config.yaml
n_experts: 10
experts_per_token: 1
moe_layers: [1, 2, 3, 4, 5, 6, 7, 8, 9, 10, 11]
optimizer: "adamw"
max_grad_norm: 1.0
max_steps: 8719
Below are experts of layer 7 (counted from 0) of a mixture-of-experts language model. Rows are named router (the router's row for the expert), up (a neuron's input weights, with its number), down (a neuron's output weights, with its number) and show model dimensions 192-255. Each number is 500 + 40 x the weight over its row's rms, rounded and kept within 0 to 999. Numbers have three digits each.
Before each expert's rows: "gets" lists some tokens that make up at least twice as much of what it gets as of all text. This comes from a sample of Wikipedia text that the model never trained on. Tokens count by the router's weight.

# expert 2
gets: " was", " a", " is", " were", " he", " are"
router:401458525493572532545503612495371542516551475490492544486501488508481515533547531447535447559466555445476465527483427538543465504520479485487477518515486526443541486488530544465482472481503477
up8:493485495466527539497519496517484580452501538555483427508511525519535520574537467465519514542452473448549511547474538522605471494586400513445467492579469527536499509482521533503533505513497488
down8:487468558535522403516448479551475410527455544463469487482454553475478460496521467446474500501552543513492468394519439554542454468519568505532429481464515508528376530546494466503499541456509491
up9:448526445484410534392514512482550508546532516413533554480483530460503490506565528561506492469490527538471499578505433509488527479599464494459455522492469467420611506425514469553470592539432494
down9:479517442550485418444415449572617491548424504515502436576516494582443485534524446519459435490570539536472448497514483467534554549462501540473439488490481551554523482362499474526507532509475537
up10:485489504508424532500510541482475518527485436492560526426535460465499496507570491470503490533491529461535503452508475585514438541469475494476594516473496538500578549503501586439511531462420464
down10:504509492567500516492484468496451474523476521475427546436495482512443450439473597489482548568522503523484558572532528497490530485482443521466521498472527554412458419491572518521512474500501505
up11:460492500468450517484559533448430487514547541443566544498478487611505482552596559457502527504488476496437427464508454461452509515462486557498519447466510450513524485420505478488444512547550492
down11:481518443461484494496496511455479517483527448463500505588488535461481564571473494544458435423512479454469540557513587449477508523549480556530545476589492517477490510489514504490437541519507496
up12:473535535475506498525440550538511471403534503562531500446531490526566504499460539483480481502460538524402455494481453516508630521571493515483569481519364418518483522517498519467528473488514479
down12:559556479465438457463468508523390556484409428511502487488561529512544516489533443465457514479480515520469492531522507533550552523526464501537544438537457525468496528556539454507467494540499504
up13:418602490513526572511444475432514523471534498528555496537568485467526523505527543488508516496457491450469521548520439529490475457564518497524530536523515504513468526504489583413509460525532473
down13:552420395514560491501417491486511543453535532526480485530528504503459492546497504569532547503521507526534485563487537453447463507516541467473507481515480462398443513511462462432509557489538576
up14:451485452489493471540446503560481475447486457443531511506452527456475451527613491481503518489493541523494403519445454574575537547542465540511560426497494525550572493428472506548492513496555414
down14:528485529476568549526461503464428516536519533529516469515522469550471556559542469483358498418476443481422561507515595507463484456528520534507511473528490491464444479533459540518504551524486525
up15:491466518523517509569508566412487509464496535553547449531468506514549533510530536485500452524521562498433549569526535479520548564496516506508481454515434400520491441528434581472500517530489466
down15:514510475497511463547483459459504510586425467471549499501518465459560496529488460598464533517473601408454477507504492467483445460533494497541447459458528568515543461473485472506467489435537483
up16:495509476536473440519487504452542510557515580482483547480478480551634504530561517460465526461438529557488533467513508496428529471567497521464474517538501421457470473487454554527454481507522472
down16:502526503554434545538519453477471511582556535519473505485456491462496492553623430527489535508488525535382500507385491489523524536534514516498546533547570553491438464463469567484495493458514536
up17:467460479569547540499426528446520504537530422481455509545515483479499533538529438504449520518486519448541492488543460461473525493536525501489498571502368474501552466435435522478525494434503547
down17:519543511473561511481489438460476486490522506522459482505513509496472515463522463518541493552515515501495507548486478485498485466581548481494535539495450505488511439492536496467546442518501543
up18:461546548495538585533485539543437530502510516491514447460545506519508517558520503502510451538489519523525576491511475555505522547529494511510473503520434460512449546527493469491510503501496472
down18:543507480497458458514597517579516530530426534498501470481538581580486473473487493433498441504532503517561480504593519518465469554480429492564475511526503481494532499531556469523553517504432487
up19:479462508505490501533503506482528498458564515442509497553475456531459426577494526516583503566472484534476519474520484526464548512547434461426475507524485518472551448502526499497523477520457482
down19:496486509516451524506571496449566470472445465478482544506534463476455434474476515517561521555556518444471534500518485510496575522467520528527572526473572501538476434479507493439501521474542504
up20:490510549516507540530464508424522447493533444510582482466516566541597508507470476515474497511480528565461478527534442529443475539530555506495536482557495485513469479502481506514501492529430475
down20:477556493490526540543552589504501603446468448517501404483460447511567430521449545482510542479429567524467554494427510442553485517496510456523520436563498515481441428545498496430512431527539476
up21:487534528481546462477507519504542532471462565609505545493536546495529473541476532465510524526524482522408493550486428485477513514563474527461509526511559490500521440439492460474506530511484470
down21:556462538485573526428548431487499535546580526485503485509591518569466546422506496518515474459526464439512479472465571498493524491506482462442482440529483454509453474500489511633419508522524544
up22:479485504485486570521511530570410527542582516549546471504445494503518460547521461482519504477504526488483473522527466542507451448528452484449525522486589506483510473476497581439441524534493484
down22:559479496486509509480440501553492546499515494557530519533500411493518563440550480528477465460518492522530483481460556552499462516567467469514525520458508485447500484552600425488553487485457509
up23:481539471482490524471522543533456480517547504508530482532463468476476446511511539424562560444501514485489438465498453471491468444522527539407471455510454476468481468509465462539493505479533536
down23:520563543516509489509475574533485542523486466476462445521570517501506453517439380463492478447431536479466441483535555546528516419457484500602548534515516509547462471448475462537502540494459507
up24:496546462523551539544513547450480524490492502491532417446478471474522465516490479452604526505468454514516507459511466541538482533504446480524528505504461471484604481509480491463420482521493508
down24:496482518431477512548526455444569489518562489466547512514525470479536529493521449527516518512475539533510415482505459531505471484532577437493569463444463465471471456543506548508509441523573505
up25:469552474486544484554466521491470502452523521518531487505472491524511490607472546538523530419550507498588535555542459481627592496527482429526566431468475453518583503509518492455505466591492527
down25:481485560489488494513506554494478505524427580515453448541424476512558491510408496485568530577412524517537531456537488549494477457523479474530541535531442491453467517490472539549613501546526463
up26:525534479552485581451468450557567464506476468508535531500543530509537531519553449475578396547383546565451490535503433498496526562522515568488487463489473470511492451478441481567467446457445517
down26:447596460460555526543573414574489537529487492506477511545552516514528457522529443496554472526415500565423521522546453482533489530504552493485507510573521437430529495482526474494485426371558462

# expert 8
gets: ".", ".\n\n", ",", "==", "==\n", ".\n"
router:492527449556530500485485565508457446491532471527498520501492406538589496498541584402560447551450526472455453528513474549518515523535455528504541465529446564462473520421526554426475431483480493
up109:479476368521485490469539501444511521516496510513479485570490504482462496529531454491501484565505571542531431427488450484486520447506494567447448524444525552414544465538464522537488507489470505
down109:468476522423493468425545543514469560504488397461503463507472566558549508466445493458580457461564514435502546506446479512439545493385515496431565512431497509429464563582537484417424532541486481
up110:453518438471493492526533467526479429428540526456550501531445518559494494528478555507543485440499554521563450518571500475528527456503521510486489520491479480494505541419467544514512530496532388
down110:570484541471484494533556463506448501457501472402524505513507502592527516526507541448494421434526572499530560528513477488492480489478531538454481532469547507504532559549479562528498489558469417
up111:504532552528453547505502564563461455530520554478521548469458450568500511466453437479480529482423514468509433536503498514512419507456494490481459490536554557495508395459524562524428447484504489
down111:476514462505519515470517464417505428534462476487517496460428478469469557553538486527447458470529511539520549468478471486531505495512514474482539458554477496527505528464509499463471586534431586
up112:471516523545571516500490579497541597525463474504501538514561558499512492575443426406539477532505452491528548489508521470498527481511486529553514494562467441515573497552503506533527519449460461
down112:452504418436472449467506491494453522465563494562532432503443491470453489508533503499501505496508494574458444513497534478526454498490484486501563519520543467497591466496467475446585454484520513
up113:467503482473525534533493602462517481454496487593518494498502479530478511533486573477503493543476524456438491654545468515542484525485492485457559449426541471405516482532483564520529435532547498
down113:544542547581517462508545514556468500531510463513526455515526496557484472438548410525520447502529528441499515523502518537586500468491424451474498422474542569455518499474597484447527570543542474
up114:505486581464480546636361640521429547551521446469506480519490536474523514503465473495521529464501501502414477538506499575507424538522498535496616465529481416507580512512459553461449412575474449
down114:659546516485496433514462505431523518502444494467479462509518504597430511433540549484440499540485504456497500536500533481499471527582451484434571488548486541442483490420548502512467545496491544
up115:414462497553442523550483564527517463415556501515512495465506526476532432512509434427562449473478472538475486495614471606507491479511561455430490541482465500513515487521472523467494477519494476
down115:450427533534441525474567568533449499545576495494500468462457547537530506490505497509533462456563446503549493509556473558499491493493553498486523546528426495496533533507513519482476482513504468
up116:485418482489437496594386517508604520523510479441542486515558472497481540520568479605564463425457494587512577532529444545554489588492526532426431549476414494500600503528519577434482443573455467
down116:434412545469528503440520533511490518537510516517433471455522565458470428451451468445511452504520454544440489519489491380454481549545526523480535471580476487494445528477519518499522549493477493
up117:512478480523511528471476552467478469475614542546549516486439517567562487469528521428411487491513443574528510498481560519535587462493518481516518501547500494511521482536479578540496573482504464
down117:499518475459481482484471425538452476484413451481512548529518568480418533518565531468470533514451508473517477438456520468531517496503538487465435475495515434518460535446538523481507406428457576
up118:493445381517471477444494550526444465473482543499500523424479503469486472504510488403539457449519517415529479383526519514511540477539522505506479575439435522527477464461453485588486536590514444
down118:439514521569535437446526484470503479407541508479523533499469490550562433532465487456477565493564452539474539527499500471507529537504437518509480465539524530460467466495628445429501544592514517
up119:459443546527473509537436552431504541453464481542506490487502562519450424498458456460491447538470415514443507547507501548509471594477536619474475508497530384448478479518519543442487496559508516
down119:516495538471419496564499477492503515471502496476534420529495484548521541505583501521475482437548482480419548534539458493470483575500440533449541468532514517486536458501547537452459475535538493
up120:460460546474472567529506556473510513580610465479550475514450482498564438504596498530486547480439477557490452384542487507494491518548439462485518504448488485525572474532537554431450506493436511
down120:516567569498461460500448454422531530471532488531574491441466556534520476480491447548498498510492489497448511552513450454507430457516493466526512490594522452509569497477501434462491485492512526
up121:462472449553433469528522537567429458491518476528595516491432547524520478422531496559498493503496517501519429473539494475526511435453552540535531511492558518419454412464456543477486495453530496
down121:521534464453501507471573487478523436420534569545501484518600465466467534519550547480444516506491546542504564474478538480484491500603493561476481484535483488509484585440477454511487459490452523
up122:446517475565543506519501532485450536492504423478580497543465478465611505489515534535509491492478529499522428493521518427486583477526479473502540491493493516508495450498470500443524465520560441
down122:549571603523446508558450525497534429530543485509458443472574436445488478518497449515533521480488514489455494537486406481480466518542504482494510517476474477536500476529573510493541412409541439
up123:458536519498535541550449515489434445480436408538529534474472487521576466529554433487471526610482473439468541432439504442506514511545474509519532444501421451465539459490487443526570502462568481
down123:591483509496527522477523477469497480466439527480501462467433525585487453500518470538481521491495492540469536509474489517518494497517519477545513519559532466488491434463597464553455530522521526
up124:481533515501463487457545545558479476495517559517486468436483464446530561503474528490501465448445557499495508559481516591479527463519532484461513529492544433506445505482478560534476541533466414
down124:505424518486485495427474455633576501499460462488461514555506473529510481486504521477448547582515482526551523445499527438476549559425404526561436440525467517513468533529529507481513447464507571
up125:451526468459433548580537552463398502467470460552506630506455517488588573549511503464484473533537498447496442468558451467523468537516487498496492567469416474445529461552454567505492437540515510
down125:517538504576587517489525514553517467452573570541428582515538463562496486505594531452453506474530528488549498546481552517462536499527522539445416465442472459499439471539502455542494481480497406
up126:450440480488487509534490521475493440492526482484659590462469534503526465441579528497490525475496490494495433477565527484491522538487563529536539455482499466433506479503460552529544460489539448
down126:570536489507572511507470547485495433544479557527451575423563467453481484527505465470509498475493473518489480488420434516473480470595507455516489444515540483521476495463516445452533481442502453
up127:496472460556495587559502498494506454513425495502498489525531481472544548581513472487528495477460587452487511446476523561594486458499525456533482544537481488525501506506426512460461515499487481
down127:528527475483500531562515433505527490559510552514507522467464481588567502482488421562526475500445515502460484436476528468557504455442476520571493490430558579507521450543559540454471585441500512

# expert 9
gets: " ", " (", ",", ")", "200", "201"
router:438542484495470517459491563442491512401604517437501552484516477519540471546522565487502513503448516500507499444585414492495569496632529510480488499580476499475571527453501495490473498491526468
up8:475541510498447543485515503531508471474495471559517458471519515486543422542553499556499479505445495546462554497511462553464514444588535507464467534514512541576592496484510520408434526498496442
down8:472496505548477463521508539504548481546516515413469461550430476486485534498497479455541504479512578522505501537546582522490503464458484467481495533510526545508517496495441443515587490532456521
up9:407506530532513523519420483481441500501589485514490522454460514536462540543528489498486577515478505465487377442563461496498497486528502526508525468485410504463563491524495489509527475496510525
down9:487519554534449462510502598582394524480494521514502492548487503472503515444514573453443512489479474502459569501517495503499494490506493496508462455526493482533413463498496448487501497478557552
up10:508523442530513406583488455595470471514457452494482585499535438450541523493556514462505483545484541510504490444519465470471471514501474531457527545516423463582546486491481532488494454486510457
down10:585474487529477494461534460482514535484480537543470438472489498528542482503417516494438522516463516517520466512501451486542469534510491506538459550557564505468535536456481543449504538530460479
up11:494438388568446531468446534530542538514489469489494530461519526475541364452494482494542495533537496610566493439493483538548465445512525499549466464521508556514486511489498482500474521537461464
down11:406490522458515439565536505631520476489477559526507522498488517511544539563517465459551528518523499489445525483530545454528499487462522490470485491476511437485529493504397496462571482482462429
up12:550466514538463512484481537501470471450525547497590495528472485527559497481572532473539431495523484454522503552536488513520524643513562584424431494440439441544443535450533499511485369525506455
down12:527498531499498469531562446501458508515545494414545459511452445535429479563515546516472509506472537509540549516536483517427539464514515442483453520477526489478509547464528474485539468584485506
up13:413486473454531540476496555476490440467559541477504484435484486521464560502479569473528480512471522557487464534576482573539607536538543551475448474498503519477489519408433505501539488537469480
down13:522501536512571491464521467494554481512480438532525527504534526475548454422529457498502585534465514546470531548473468526523448500511454495478513450493560557518549503431558503496487457473519437
up14:502462506511432550472477512439536432513484539501462503495530483539534442493519516485519443521479505440413481453550462568462525531490540528450545453490486459442518420501463489517443488585483509
down14:462466520593498501488559500490528549449486492433555432491518505485547502457513489480456484490470566442565504528486517515506449482447489491471433485529573486564541534475429462454522493491484503
up15:438599449514574419507545526499453494473534484524523528531485390529484459572477519434458473498476545476487472513537509519493514495545481555489440518514466503453511508495473459543489520547530412
down15:374446536444521557552543465462406585527457526466466482509473539566513516468539470552434490444452486524456563502447519476550432486541545537584512478559480438492494509475452551471476508501456471
up16:471502548471502506470496526483504460435586495428580504535458505542561494516565540531434544452484506556509547526499519476528544557592455518497525535539545450446508517496514585469461533459530555
down16:500485469528446480598506522546488492503464554506484553497457475567443545541498404531538470474574493535464521483479484476550493522530480522529439545504412489536490538506542531422391526468449486
up17:436444415419554509508457514472453512529580572532460535479459449565476536515535507494481489536459496439474523528514484463527512539552430530457567527535487544467480500553498512514532529525472544
down17:498445527521521420538509539549513505463478536496516500495450530480473547477390423478563492496483519524517468523567455535528473544511521508527527413464528504466506504429512482493538475530545444
up18:447453375583466466518498493461516386512497569503461471479501458555467511488608523488519476457532515499478434598542529519510475571554465567507493477428504440453486484499447510503431465533499532
down18:474476602509476434419415489444527482518519496479537505469459526488503552469517471531545499461474474572543475513489510564507461474470486546505536539556480534528526561530534506560434436585530446
up19:507556518444402499511413511537481526465560496518511575490502461463521549534474581530510496545534496463437518491514447554461573493539482522495495496526511454468522488505505506464506461499496453
down19:545482470534535484525497545515485562526496485538447508540546498500540466522552519494502569500545459471591475478508538496531473497491479448524477439490528527510569467610448496506547514420480513
up20:409513546526450505451487502614474417494494473548514603462473465589552554523495575540550546553515463532400481481522533539460476596528459476447499518514579442563544478547524549521547476535547487
down20:564462612508455487457426527538451572521482483458470464500510481536477570450520547497505585523443491487499534506527448523472488556459520541499542502537472452518473470586531460502513496433517527
up21:482538394544509568473498457561547525547444458531578426491485503502538472576593493530498456511436504630544490595492499531472512484518560532488520537454517566501566495494449490467437581505455468
down21:397475474522490480472495498530511501496507555480479564522542466541462568582471486508514477523527530520516593427574415386484556451539464512458528517499557555489489530499458481508547529458503498
up22:479455478504551517447491529552414498447537500496559554515513508490503504468480564496542402530473523483528470440610470527514477533473503539414486559521482500543521486474467553480513467496474488
down22:566517472515523468547514516493487496437508552459540420508539432501518450566547580535461487525501548554448530465455484504470518453528506540451457423575555512518402508403449441506461491504553490
up23:473505498505510444590493564575412477478572518433531515511488443524504514541506515481506458544467477520469570445476425516533619519471493493505552498501495462496525461463503559438476476476572422
down23:539498549490590578536490470510505516600391512484486498467482507522498496484540428537532426444477566509528476503450467517512475480524523486501477491515540549518591513493508509418522528514532507
up24:511608470545486512517517520507484427474527483443479503472419535529536457554449496461558483530495651560485498471458477488470566468488436485480556579495438426544557506523492525474480531525466327
down24:500520462483502460452453492509472478540557484517529531540464553524575464511466526532541549495524524433514531482480552516520463472490546433505410508509530492494442499513514503556519445504547493
up25:489472471577482465564462477495449475425522469568454533479478500475505470511474452457525438502536573507477444473469491507496469534526495503518510528516533481522458498550479498523490514526465476
down25:464463515570416559524507436492545510506487489488584467538501543508521541457467457479562581490456497537495475505528465534458564515441452515461551581400464520457501534453539563517519474484531468
up26:468541517512563565492398545501443449501519468463509526519542516500534447501580512515532517444462500575497435473541494464508565497464437462454504458569500465483556468545466571515411490484487523
down26:559587467561523524485506576541489471499496538513544466520440490476556469545454517469517483519494483454499513537512513469438504497475550528569501471462513548496420550459520473472509551498484470

# expert 4
gets: "|", ":", "-", " |", "\n", "\n\n"
router:439566430482588530559485502472525464513486407542526501452469495552491451478562459439547485541487490545463417449534468489559508546561492541445462485581447457459524442475563456532465475488478484
up8:472510470471486483511465488515562460563473453418522531432541476477493532480539490513438552486494463530456479461459470502485480523532521535464513519483520485457467476489454519497461450508503469
down8:555469461410555539449535516461552512519489520493553489485510516490547413466562621431462500452529533480552501515499506424512544461428501430516426536497543430480443471480437517424459538504526490
up9:463489524473566471483444490523435526475518435485502489460475492566497476483463593520475481513481527566475486424412502532512514588484472517429574520412520466518468501453500484472503574579547479
down9:564429421545500523538445507419533473547498467540489563519528461505536511495520543528442460525562554501482465489509504447481469490539566554447522498487495522477480486475435476582510435459521549
up10:515542502551504445506457476460529493555489466506516500517480556522495595450580468473568455522490534508433493527530561504516472580531508560428524528586453445502599468535487503568494516532384426
down10:451445452516478512601528554508482514543431481473504553510518499494532482403533430487457453508491494458488538482456515494535456489516504573557447491489472514504530508418532477463526419506522532
up11:519511435482461539480453538482522488496506494467529535518494469491524492534536452509520475458520493462401502530482439501505447559465506480448525523488484479458503482438517546524425468499531496
down11:596506431462554511523467533421495470475469498491532507489438539496491476511530468502437537514505479596535458468507502509518520460482553533462466476559566490489522492434476505475552534447476495
up12:523445517449514483460484470511432529451573515476462556486507490495479475465425576421575521500503502474468544532429442530511509563487534540489430451459493485442476499518480471489528491479558452
down12:500586483497528555487465495461505517555465451517541541440543492535492550524475567486522539464422513488474500464538513536457560452462476501444472517550482480452542564486449456442552513547488533
up13:496448552482431525399423533545486515542590451448431498422474512501576488491461519485486450525552491486530406516505481505507462452558530485490541504542507527503465434547441537500481510525536454
down13:506512443461449505479499535521451481472523501444423459496440525525444449550429517486465472544464515458508452524506456555494472548537478473525496459488404469515498527421558496460469579523540540
up14:470452528519511499519533510494520534528485489512565512499564506434532467476554526436559461521494489480428581489507563502489474500486505522511550542525515479437520538505523508459500479470436478
down14:539535501455482441448564536591555495524497471480505536448490499495474480453482505489516474454498471500481496494536572479392479558522535491500512480537509548510474515473524472485425488483457558
up15:507482608513484528419508484539502459503550570519521545495496461527535496509484534451492467557484531506474572566573463523534485524440464459426436447508490467523504462517517524494453494498452456
down15:462498563493438528461476502464518555472481503426512442533475546541482578522498468558524447515454554514552592521480544498506611508542513491458516424474525549499460567460477513473531486523460474
up16:505545535593526511547505505500491448455569467563493506496460557478535526495565508551511487524491566541520482474479528539542498485535530619494462515547457563479523469396512508475459466499523465
down16:495451466465499563564482488501583557536478447432491521451521466513496468477359459490429520477463526522575582529424547495501481466462498456476585470524527478506542500510559428532535504546459511
up17:490455560463541489538530506539526493521511474520470480414485473594463451471458494452480474534550478569500499465542457468516475531501546520500544523438545558494550485485452544463476515509444528
down17:450519474475555524490515510583563451427554467511529515544491466548512443496503487513484495483505482447542470543535562472500445490510421523554488489433585458514460465562565483494506473470565515
up18:486531541521501493546479512460504491517490422493588494462414546518435478501541517471553544508501487474508505466459487472542520535482472552448541460433481545514512497550442536519533438456427456
down18:500442467499526508448463547460537540470489550499522565493548437431501440561428544534497510475476557513509486456463434492477491533516457403549533482464512532470539548415537482497510475502588452
up19:463529520520467468538422534514496444484505418556496512504559527455559486504482513483486481520453519519420515452549509527451489526564522502507540478491489512515535491451495482516512515480566499
down19:550448585501380441474495484478517544412510497524483503492498466557425549473523505591480510456473530500505499523510559474533569520439436520571461546506547499485527472529564499476579474572537439
up20:493467448507471490535406503483526503576482486525453512422527520560516466509549475383451559495493539512480456499478462523433549488548544550485522402529467479577530474433486440450545429466521535
down20:488459498477492474446521509470595466505498514440550499553473533467558497481476521577394446540513531490457517452591561499537515455489460440605503487396469491514424413519481533521495428448550473
up21:473511430595518514558503521499481465464458456484632498508509490560543468537551478470514526516473472515491462527474573482521488465467509506471573385534528430468470423469522498535545504513486487
down21:556557461491541458519515517489532465515520469467501521525570434461487451452485502511469497463546472518448553497569502524431511481468498534541528552512479534590407468409498505444474526484456492
up22:487561593434517452521452524514501497504563426470470500427533500462545502525424480497482462531481514530517516465511482519466502547506533486543492509524459448553551553417498507500537530443525500
down22:548566482465472506469545488509506509451521586533567493516477461501532504510494526489537524507478480479491459498575483434443502473528505504487425514468599508501510533498467476460486561556584486
up23:456451538523500524486470547507471493530497542461506479459477427519499441517502512466493506539522513497468532536533450477567539558551535550461547463375450475553479558516522500429491510477561492
down23:437481606452512452462443506514497441552452482455496551502555514432491522559482450506524512484504525495480478395464528465513516574407501478511415589482498601402515490522508530540463476526563527
up24:547417521548482486431491510534484496465521529467451496489546469523523498513484486516535442609500556508549499508439548495495463447469495470613520525512543556553486529569421574446413548547503506
down24:593451469492488498453504464530530555526477506501519454517576523490505507543412460489569462569468490549581499519459456487518490561452431498492450500467506516523451531508475472516468476453506456
up25:469536457498511548580452500481485495466513511422496538516415580511515511577519487542474511529490438501513475504528442503502512475580562499437517499436495409449477455431430503479517477478520524
down25:565415501482551541498480499484554516546436432487537451514541540538541495455511572491459517528555518444544478477540510472487521472525506543431523424477512435488485468488494482517519581496510542
up26:424518466500505500535459535522516417468484491443579600521508512461491552548499534479584481506507525438476525499517502480538525605470513526440499476514482446540490470440532472535546469525546502
down26:567480485552531523538519458540494485544580512440580477556508421535460441445500464477538475491466470540520560486447485526508545484518494503490481437486452507508532454470441554501499454427526514

# expert 6
gets: "-", " |", " and", ";", "\n", " &"
router:521465508509450510468490555437516504520499523483482527521505463494525484449491526475514382543425564518541468534561508517539510495541491564472484509540502470496488517520527521480500485485432445
up8:462526550486505456478450528478421468494534497462524539523445455502478500487508517482526501566507435398490457532482496531510476559566502485549497392489431482447434494491516503494517399496433482
down8:563491538567538448467532490455539457570490548560475463447486523560459483450534461494473458615474496502470484581546431471452438479435489537546520478495462502516506492473513468493490469467398572
up9:408531460539496510509460560497497468556579526542506562455532460554610460547523524417579420567420503483504503550521486541505492493558511488482545452563490479493486505522465568476454471516512467
down9:459495455553442543489465591508461522497515483501523548453507500527577509464527491423524448503482542509504485535547520553571524438543531553399505528579474514484492501507546550523518482483479458
up10:504461503457487533524469564504494494511509500483481470470461500481542454430565520518499456531443490475474527543488487501496505518560498514512500514543510471568569507526468530402466512454511501
down10:594494468492469476470486491519494541541519447511483484453530512458468501444573508529504453519533514423412446461486505504483508522473477519488508521513513535510544484505531530436557526487510552
up11:420512503529500521509413540517472474451514472517502561467531479510592461575508524449561498559464541467516518583526499499536514550550524538406502446574533416546532508453460557476468479502456487
down11:420522491491435493428481624488446557531506479473492565414497483495574452525532490477611478531476580486495425604592509493493519438471501577509487480512516486508531491490501473521515467503424424
up12:473474544503437443487475524532531505483487457484535519506544452538476494487480494510493530533588544463498465530514489486544464592493516580456524458543532449448522469499512536508530518619477591
down12:529504518509551493447488458460488463454449539456497491465562548522511475537546546565505519408558462492514525502469510574492473491491488500548429453472457499470508450572571461496465496487536492
up13:494591475475554453513545482494530442423546522480493547497510456553506520537479533455452473560533502438413476539467445515434541465547496481519600446551488490614466493422504459550467469456499544
down13:487469548473531545490509479526567470505512494544466490536443574414482382495454476562524466521479485534435515522577494524474480543494557487459476516488563463477505536516454457495522467540466462
up14:427496482532518558534437530548481461489520488491538528448531479553558421554506544435535465610432565536464519539539487533501524534549528533440508428590512438554512512504475562524454449491486464
down14:411479471457460552517471594517461549514469500497514553407545525506588453541534534479547442539491576439536425553546480521475527445471534578420484472538500494531516475510480566524473428550402387
up15:473514516500546533585476483461514490537558474553467489493445519514489483481473513436452529561435470542487456391501558547413485510503500530503541497558447447531495482525532497501474540510530528
down15:507548451504461450478470479398497510523512508519476567521484508520474482484482512541573474512479601509446516494519449488437578500535486463518452562471439465543484465497639527475469430513496473
up16:498463461506482537512561531516523519449545491461479436508501525453570539456472513498431418542468556503512468458525515507530546527500509502494488496478487476507476572464533534420509483588460447
down16:532555543533544448528503489496546490488549561526562488452536505525505477582439487519505523518567493430560572491502496525460511489523515479539445498512505539517475512535474480508507492517554504
up17:451475530506393509500526477479527463500484536529515583502457514514505543529508536524484488480474491449422466550497482497488541552530526517573590476474471456472456504515461534512516480617460552
down17:467458442489477515578496460541501445437417488472535553495471509558501481545496532517407549452516480523528536480411478451585452471485447548510508520511408511539531504510537508412505467531548542
up18:477477512485524589444548526507464496492565465516484502540500481455531513548558482443508537557517539478562516476549473482477477531482458494526480485513456473431526513531470593533563519493514456
down18:418448501429489506487539531505558451565432532490438520517467523594475419512490485537513517447465462528505511537501384478515496530546522516531491448546566515546495529497525543543429448450502507
up19:435476450438494557547478546517452466471542401482537518468510443544493477586607500430553467498490560461487498587519500494579512572547517503453483475470487523498584518458482551459496486533522459
down19:460549478513480479481430538510534472505509465469505557444502458468522493532459551411573464529451526471560448503537534525537501484534519557455479476516431493496515507453486556508519461523459435
up20:497514549469545469493510522432428519443539478483499477485471569527568518513617600508502526534527510457486508485551478497503509476487563520510486535563457433473497480533478613479494519503485424
down20:455437572469465353472544498458487462515559510533503459484468514523539505470539483535447519528460559528523577491482483493487527531525564476468526486540550468480499540531501499535588435501549481
up21:462594499576463566583510518533488527565528490517523438466482533485547531513588565526521465505459477537509517469548482512511560515441577460518508507454475516529482428510404465460460450498463505
down21:569503488519505518416460488563533499470570474470558528485485473459506566435500395507487511452495452504482550453507515469481479481486512444553500474489468605411509468512549542479521495506509548
up22:489458496475502487559538493544511486493562506455498507501506528555484492454489551504524455561460552428541480488592547530481518558552518458527505521505495518489528536482518528404514447528426461
down22:645491414552473536474529501513497503555503506456497581482503512457459485557520465541458465518517457556520529522529561468401451544475494537574518448530523576508531463523426487549469495555453479
up23:470488555599397540502457556518511441515526504540530572452534510432534488519482502517508509461458531515430501428474537520490519592456542525551497511505491466505453461547485516515511495500531480
down23:518515548471521456491519432473571528498492516468558504578492565576538460467516495466513508501401526421490564500544411490503493591505496511519567477513476441515521502467417517468503486523495551
up24:482467533497469544533517485578531396446524479467548491514484451560470540471492470467484511548494502503485443566540408508503503518463552564538463541529456468438479477491500520513489469524477508
down24:482510600463541430524542464487490533478558438490541491508494491528487481517478493493505429443406475523533522532415486528456551542537548478485553488467472557447528535523492533529442554480410489
up25:478534606404511519491478565460473479512497461524504520469498501543470505500406463449516543484451442495432540478529481533461523498425502436494535488500485546379488461487503451502479507500485524
down25:548488456562465548485557474496439548479486527518505463396475435529512506587551552467562441480519535504521577437486410394518477496524421543495505486498491455569541497514577498497506461501525449
up26:481487458595493526495440567514460483493502557489503490415502499529549491534510432521544437469448452537514537465465490494465522537478524511472514523533491474568469426476499523502483509554451498
down26:451552522505516507440514487521528548532545523553425522551548460518474490541507480536513431473420517433527513525527529521541480422491512488499508518500459519494471490592462496503470537416528488